Experts of a small language model: 7.89M parameters, a softmax router.
Below are experts of layer 5 (counted from 0) of a mixture-of-experts language model. Rows are named router (the router's row for the expert), gate (a neuron's input weights, with its number), up (a neuron's input weights, with its number) and show model dimensions 0-127. Each number is 128 + 32 x the weight over its row's rms, rounded and kept within 0 to 255. Numbers have three digits each.
After each expert's rows: "gets" lists some tokens that make up at least twice as much of what it gets as of all text; "comes after" lists some tokens at least twice as common just before its tokens as in all text. This comes from a sample of Wikipedia text that the model never trained on. Tokens count by the router's weight.

# expert 3
router:069096136090101105184125162152119140164113109128180187170102155158105179133111115119119131157118154106096201132152118134100111146149108115144152109177115131149091077117101163164117121101193100089082069111164087107103090151198141111146134065143090162175163130139159127116137165119127129113082142104172064183141101174132063148098102129106118187109138062198101135136133076111090135108105
gate16:131127114083124122129193134143187221076125120124211133125166198128069125066183093087105186113122181111125151156152128144111146124123145131136104105135142145145169104182144148079169143094076133110147108092096142135128161123079142142115145180163134101164136080101178149095153164127083135136148159126120109122112135123179152151146178120132142189190107137146093140113070151082118086098188
up16:130132095091115152127134166125097105139116135114108131102178155068080121131134218189082129147125110124127102163154085104140116065123095113160140126165113134214150155124078115124129100134096091073150116059107136113067134188134193124059129085153167127099174109122172095085153189148095095150070077169155167076146105146142105138128110156102107110086105084141159094115120146120146112089113
gets: " 18", "19", " 2", "2", "000", "1"
comes after: "–", " (", ".", ",", ":", " $"

# expert 23
router:140139132105097123114171107122170079142169145132106082145116156118133160092144145185107148094163081142128162139138102160146106188115107088152162068120118215088169158175113093093130179158090117133172149102163119055198099126138113106094157083121148058101152149135092109174085130104137092065146123113095127123154176135149200169152145175104084094135182116106171107169158128127105098141123
gate9:098057152122169147144173151054115120087142156148120173087143188152093106107132144134140099082143173132122147120085047149107131124127071117091149144129236105182131158094167154171098127119117164172123161154169094094135125146113115111072121162138151137118127087132126140122115106137145119042171171114122180147114131164089068084108154141115112139167113141128124143093097033138132107135110
up9:134101087115157137124142107152129102179087136191123151133155052133137112123079142101065121061164143118087081125174120093127167150120130107100143103130086160154184122082093111092091148084152161074082160066136129120154150175091109142120156093129143119129166170198129141140123140119147093071107125162180215121117170116115141097157118123185141077179156098071178089102129120120151171132120
gets: " the", ":", " |", " The", "The", "|"
comes after: " of", " in", " to", ".", " by", " for"

# expert 42
router:104161107127139089131098122144164153152103116126124189085189164110090133186073126119151170149098133093140107079101113151137163089142149110085064141138152112174122149176069174071123086166155155187159168135131122111133152115138144132179088151153114050143171074134139166107122160167153155091156093095157110178070123099154075116154153128109151119162168120148066170101141149088114174144078
gate6:058146115114070168125113153139113113120123150205175128121155133051106168115184062118118085094113173123124185110160127101123157147104121175163149109199066097099105165160129144115167118089080129172110164133116148098140089118140171175149120171144142084210111123075146135115145077105123141130194161106139165166126128109142131131134114162086128113157156114132162158147121148172114127218133
up6:123147070147150120201103101070154090149097143142104156132180123138114096097169104126157131101136102152096166116099125056091124133164182060081092160131161145164124091125117112084164117147104167114149167074117123101134074165139168094108101112112123080057117068162159131159182112109155118132152106121067143120104127118161074038149129130109103093114113119174096103103102127110120093186080
gets: " In", " in", " a", "In", " A", "A"
comes after: ".", "\n", "-", " (", " \"", "|"

# expert 33
router:138156117133085195099128139147191139123081079144123145146102201179088116130110116091166174101177116102167169161108128085113150169124124152067147134149094152119133179105086157167110098103191124156092144132152191142141085135140138072151130166134172120158071078160142168132172165124102132136102121079130155176120124112124098066173150118122128110168090145183142210119126169075104152147135
gate6:099159139114136105111096175074124117150129113127115118123147106167108130132121141161125150121159119109090130168110123073134168189176148119162081096092083091097119131077081170116060145107164177135063098110131092124191164134092113107067097133170143146146173132100136156081119122138103096099146133116152094200145135110214147208079092079073096117154135126142119131069115106146080095181129
up6:137127077104173154110130115119105149092120127149134179159135134138161107122109137112144164103134129170223116063096186117166111159183103121137091143101090098174136120113121129122102115115125115162182081147173132140212076181158129132247121074138129122114146162129109156103153065140113164154095087161054112126100165103134152100077170153121126088144142116111123184167093104125100104122124
gets: "N", "d", "D", "id", " D", "S"
comes after: "==", " (", "″", "-", "|", "==="

# expert 47
router:138160127072113113146135127077169103178115140131178105093155149141194095152111114133159092127121114136110077164145149119109106114148143141177123159162114082151187149093178106189123136084094143105140156086088120102051137164089143150090177133146142144112156153157092122146161082092097084165123122175086058141189165062152157079155148137162183121137126137079169143203127126143098101161128
gate7:092114171164175131183159093179161125154133161135092138145144149126117143137108126120109140152138154157146232133148107128120118127144079089151147136070132144174142094094179122117135111161109131139180142088184128177156111204082088109100128111114087190107076141149179071146160121134130136120161176106180142163120171143139078144168156095113132175128147166119058189078154100170167159142115
up7:135146199109105158086184097136126102155137149232125113135127126071162077114178096081120100097054132113144133078094126111141153114122122154170180144143109048094118118137130078135185108110178116170143106110131108192155132059148166122141115143166107160115133152114117174153133129058125131156147181124117170166178143097107182113116165109126135140119164117118126110161126094120180063156100
gets: "|", "=", " American", "er", "ist", "ian"
comes after: "\n", " the", " a", "'s", " American", " an"

# expert 24
router:129120170139099129174119174129149159143087123059123093146134159127174165116141101203098150179134115118083164113112084149091100067121128098117124107141142130140135091059162110097118139115115103078166135168165143089157139106148112069093095196111133203103110093136082113174102078104114100147142174160118122143128112169166211121201170158104147146170145143172108132148126137172080107184125
gate17:123189111124111078236134125105181151135164164142149095125129152086101147155068092111077154118184140132104144101178084083153148127148137064162090117186084166148147115125130113092164158111097136108158133125114138093113121120130147126096158128079179118098130086147159147156081126152123097112184102195117186138099107087096144165140053160097173133116156125100155067137124118127151129119201
up17:066104103099133142128137113106152137181133175155123163170124156122131211045172181138198146101155181133090077098193113123167151138106149153159156139127150139087125181127128175116173055120136095154134154185106108159137120104162169112063112118112154122114124103097137133137131167123196125132115137126122195084116107101157117082104145090118137118131164088116177152201166099163170108123111
gets: "-", " and", "|", "i", " -", "ra"
comes after: "\n", ",", "\n ", "\n   ", " look", " Board"

# expert 40
router:109151140092156086084154092134178131167166122105147163107109124070132083096172074123093113088160084068121128187136146083123122118164161105150177158155156123116124189131076173090172163125129100138205136151130150115191103132151143149136084136085122174100098153114175148187101095107133108095104124202140144163140159091180142065160133126089147177107122178132131148115071122162080144134118
gate13:154166148164156102104138103161120087134073196124162151098196125095134053107181114104132157152124092133088126124126121076157146104124117147147144076134189087107120124112167152090114172174093082111139102119105167096135061170160087181155145147130133106083162130123133129118133178111144156168143058135138095083127088118141169129172136151135133070111076153113076171151200101128132202115156
up13:090127148140107138162151109113136145194131098049128081139153115096065131141143051108135121111180160128180152089108128131095126175103098061142137124053116100132104179144107105113095121196121093143177091163136169108154157094111148114140144118087138115126151094081115155104112157037145146130169106126139135130189109147168143144097206116088161133151126158110122081101112144122219095121131
gets: "-", " that", " to", " which", " by", " who"
comes after: "\n", ",", " Preceded", " Succeeded", " According", " said"

# expert 5
router:132092100136146113108118143167170124168118106108151110133157167085196097161171136160179131145125095223074108097087171067089093108105144137147119085115142181156188131133110103054128149112098079141164122099130134124197128103143112159099127192100146141114122116144149162194137133146166097108159073165187123114142099167095189138159119109107103178139192169102142140163165103137126125148098
gate6:122116124109119150091139160137147051166142133149147132147140130120102086142076163119136085177046164122123119097110160126084097121125070117163094098113156152121089097044177158116093124138108131100162069142138147155131097130102096113123116149132115092169113096143115137189130157169038119181180093141118113183150106065136111179071116100110102156138112128082064102178110084161109139107074
up6:156088095046154133134134138126096103131147161216135115073144049150090124127100107137088105076115133145124144081206201087053178138100092154117138104092158203144142141099106138152055056111121119115097128159135142135143145136130119150140125080077121142109063133155105160107136185111117129102111108083136129131093115124101164111107099116151190138076090118121117116111118166115148128124079
gets: " was", " and", "==", " is", "===", " ="
comes after: "\n", " is", " was", ",", " It", " He"

# expert 4
router:112109091103150120130088180077075145149153145070150133123152142116130103108148153133110112177144187112160160126164102173127106106114162173159122092137118082081224082151094171156156131135132118154109142225149161109093109163198133109180188110110093139153112122122137099103163064109103119163099123128079156131102149152159122138101158059130079114155077168157103133142108096157149137156192
gate15:141172110135138125146104091121145094114143151131058125159142134092155182118159186152103107122164143094164142153099148124102139141134150121124151167128122109128142137070142110145108129063124078164145091129136128138143154144128107153176085173113200097071101162079120115101079089153186137126201131175097168110121111157142146068074096100160098186066159092088162112146073037138159098150166
up15:112143143091115129100062123126139098163155156146168147104101151100223207167142094140147138132090150134133099087104178170173062225165125132109090136088132126171166125100142182118117161130083096157118106118106127104084114099083135079147095073131144176151112165149120150137143161136149133115164161159099110143136081095105175168152146127066163077130115075132122171180124137138113104140080
gets: "\n", "re", "ar", "e", "le", "\n "
comes after: " |", ")", "\"", "|---|---|---|---|", "|---|---|---|", "|---|---|---|---|---|"

# expert 29
router:078168093125132150139076154113157138104097103140130113140129116184104129149136119102121123159109139182078086149153131171135087082150106115099118179134147110066155126062066157125144112116165144181095065106117103134111121110129112107190099065136156169143103077125161190052131171143107182081151100065159163145101109123096095143124159132089110097074146113115072126120138168179099071163159
gate13:120222096173135121090094112108101096098139083106131082080165194085167139122181109208087133113142143054127118119118163118140179150132078130114134125140149180116129146122184126136172139073115098150135152095155127072102086103158135089158119131128075137078106154095118080120151110154196138124121181177140175137129125154073173087125106151179116148134161069132132148118077127099132153154149
up13:119142146095126115090098122210127209128170164140162175102114089065104102140133182145144089123141065159144110230097139160107098167107112165144110126144161149119131093124089119182122142098112126146111068194165115151121159128124118107142110017122101110159120149143164136058076121165156152172155112156094125170103109107137155149121149097147107166137110082123142140146088089082120109121139
gets: " f", " F", " c", " s", " t", " "
comes after: " |", " (", "-", "|", " a", ";"

# expert 31
router:096155063126126092152156097126174113168155133120076136193108157132058148137092123129158098108087158119113139135109088169103096144091065095087096121104115072108156122176154131109121131119175182128069171079114094101119100114151069123092117110097132127136202197108082119121165164152132110124193170155120117097113139126111138130128140178117104114090209119121133133167180142160104155071188
gate4:172131113150152159144125089139110161127093079127103082137138120140119132164138078079161166048117186139154150158184154073110197131132109107087101121186117136065127165102140121134121204123127080167118085123130030131068114087136085152115137142075151121148124158061090112169158146119123122145098116125175106124180149162113087116131131148124072102110142151110105191120123120154112076080154
up4:094035079103141126053129161099116118095141147107135143105127118089124144171134108082139095111095099166128123110120131167114093115157158141115134140087134247042094092101117114152120130147129191123073181103139112115151147107134123145161098116161135095169142103077131169116172116124196105106094077109153128178156116126136124180154127117122130106124194119070124131067118151086115140067151
gets: "'s", " his", "==", " M", " ==", " her"
comes after: ".", " of", " for", " and", " also", " with"

# expert 0
router:099097112096100131131108180132092143131089108132158122124162152159135155121088174097140155171129134139113149165148140087069133146140091161120142140183175120110137131103062185102131122087177154131086103142136084111090148124188061130148154074184067156184117088104142117074141132119179138075068106092164108172127062203121112089144106109103140152134147115124061114095076130139120138104066
gate13:149144142066113114154104083151068136099125078089117116146144145123114166135117133177157125169095106097151126144104091192138121132114151109063135126065126180183139149126108081115141030104143170156104118134170137165130166052103123121103119147179090165110150121151110140158099097096143119150116102134080125145174178075071157049116122153189133132125172199112135087121096093094152157140134
up13:125161147082135101172123170140133156128093102118138165170217155110108132078158130131076166116143147087086184067137109119139115175103159176116124116126169157144123128152117124176150116139156083110142097118138100120129079112156087120184177126135178144160174126124114086128116126173113056135133138140109111140191137158071166116044208178136155161092139080164125157134095099199124158115152
gets: " 1", "1", " 2", "2", " 3", "0"
comes after: "–", " |", "|", " (", "-", ";"

# expert 9
router:131128142109082135146109127140102097111128126150160126169147153201161124043165123055158044124177148096154093187108097121141178143156106156107199165141112157128098141126132060143116088077124145100112098171093063128095163117108115107179137117111154108170105129104141136087203109155117107181128101137182151173137131142076123120046112099130137114133146161142111079114177148168109112126110
gate15:157132133169143189150086107124148138130136132189117210182122155152129112123129159102082112184114139125120173119147167109159159176117081171133113092117107162136092090150118142179086103135179108186138077064109126101082143110105100135103081104094210123155134180115183134153128167106131141117123062100137143114175152101140123103141137165116105068145170098128188172134177174147190114147162
up15:112123182125090093124131109119163113141095158138131132136161170167130082183164122149126112064103125162170092092173075173185089153091157133102171158111130141131202146150182153121145124082150131087101103181146136169173182098123057136152133136145150113058150178153122173120128141141131139097131151184142052108115121172088052133176076173116092156160147125132140123122096097127094147101101
gets: " ", "om", "ut", " States", " round", " Date"
comes after: " |", " the", " T", " t", " United", "|"

# expert 8
router:127165101197106124078129103162122236119137112166092182138102136133151092161171109129081075148081115078151162123153134178094071161168129135095164135097155156129194120104128170163173122080114083102099119150034111161132156178144145102148098085118140120093122064160135154132123161127135161134130157134166179120119137118133111180079107094121155088124129137105111117158155167069124147169122
gate15:114123128086068148101127129138089150085175129095136143111146145128144162102150143164097116122093149113141147150098100121161149131098148037140141145136173136168057120155136155121129145111112115176122086055158112186112153148104204151124137092121158159130177049174162126178142129113125125169105088170089085095173107146167128155133146129131145106131161143138115079113052102151188131038186
up15:166129088164121101076121119141120149080132109063137180160149113117056121131168116121117170130095143106171106154133102160156159132122172131194118131167085070149077091154134176159128045114135089059110157156130158178092154171158154154170119121110144131120149159076099143122105190134129042181128132174126088140118111167145108116143163158164187131133136121113143120188077118155131109176162
gets: "\n", "M", "°", "″", "R", "T"
comes after: "\n", "==", "-", "===", " ==", " ("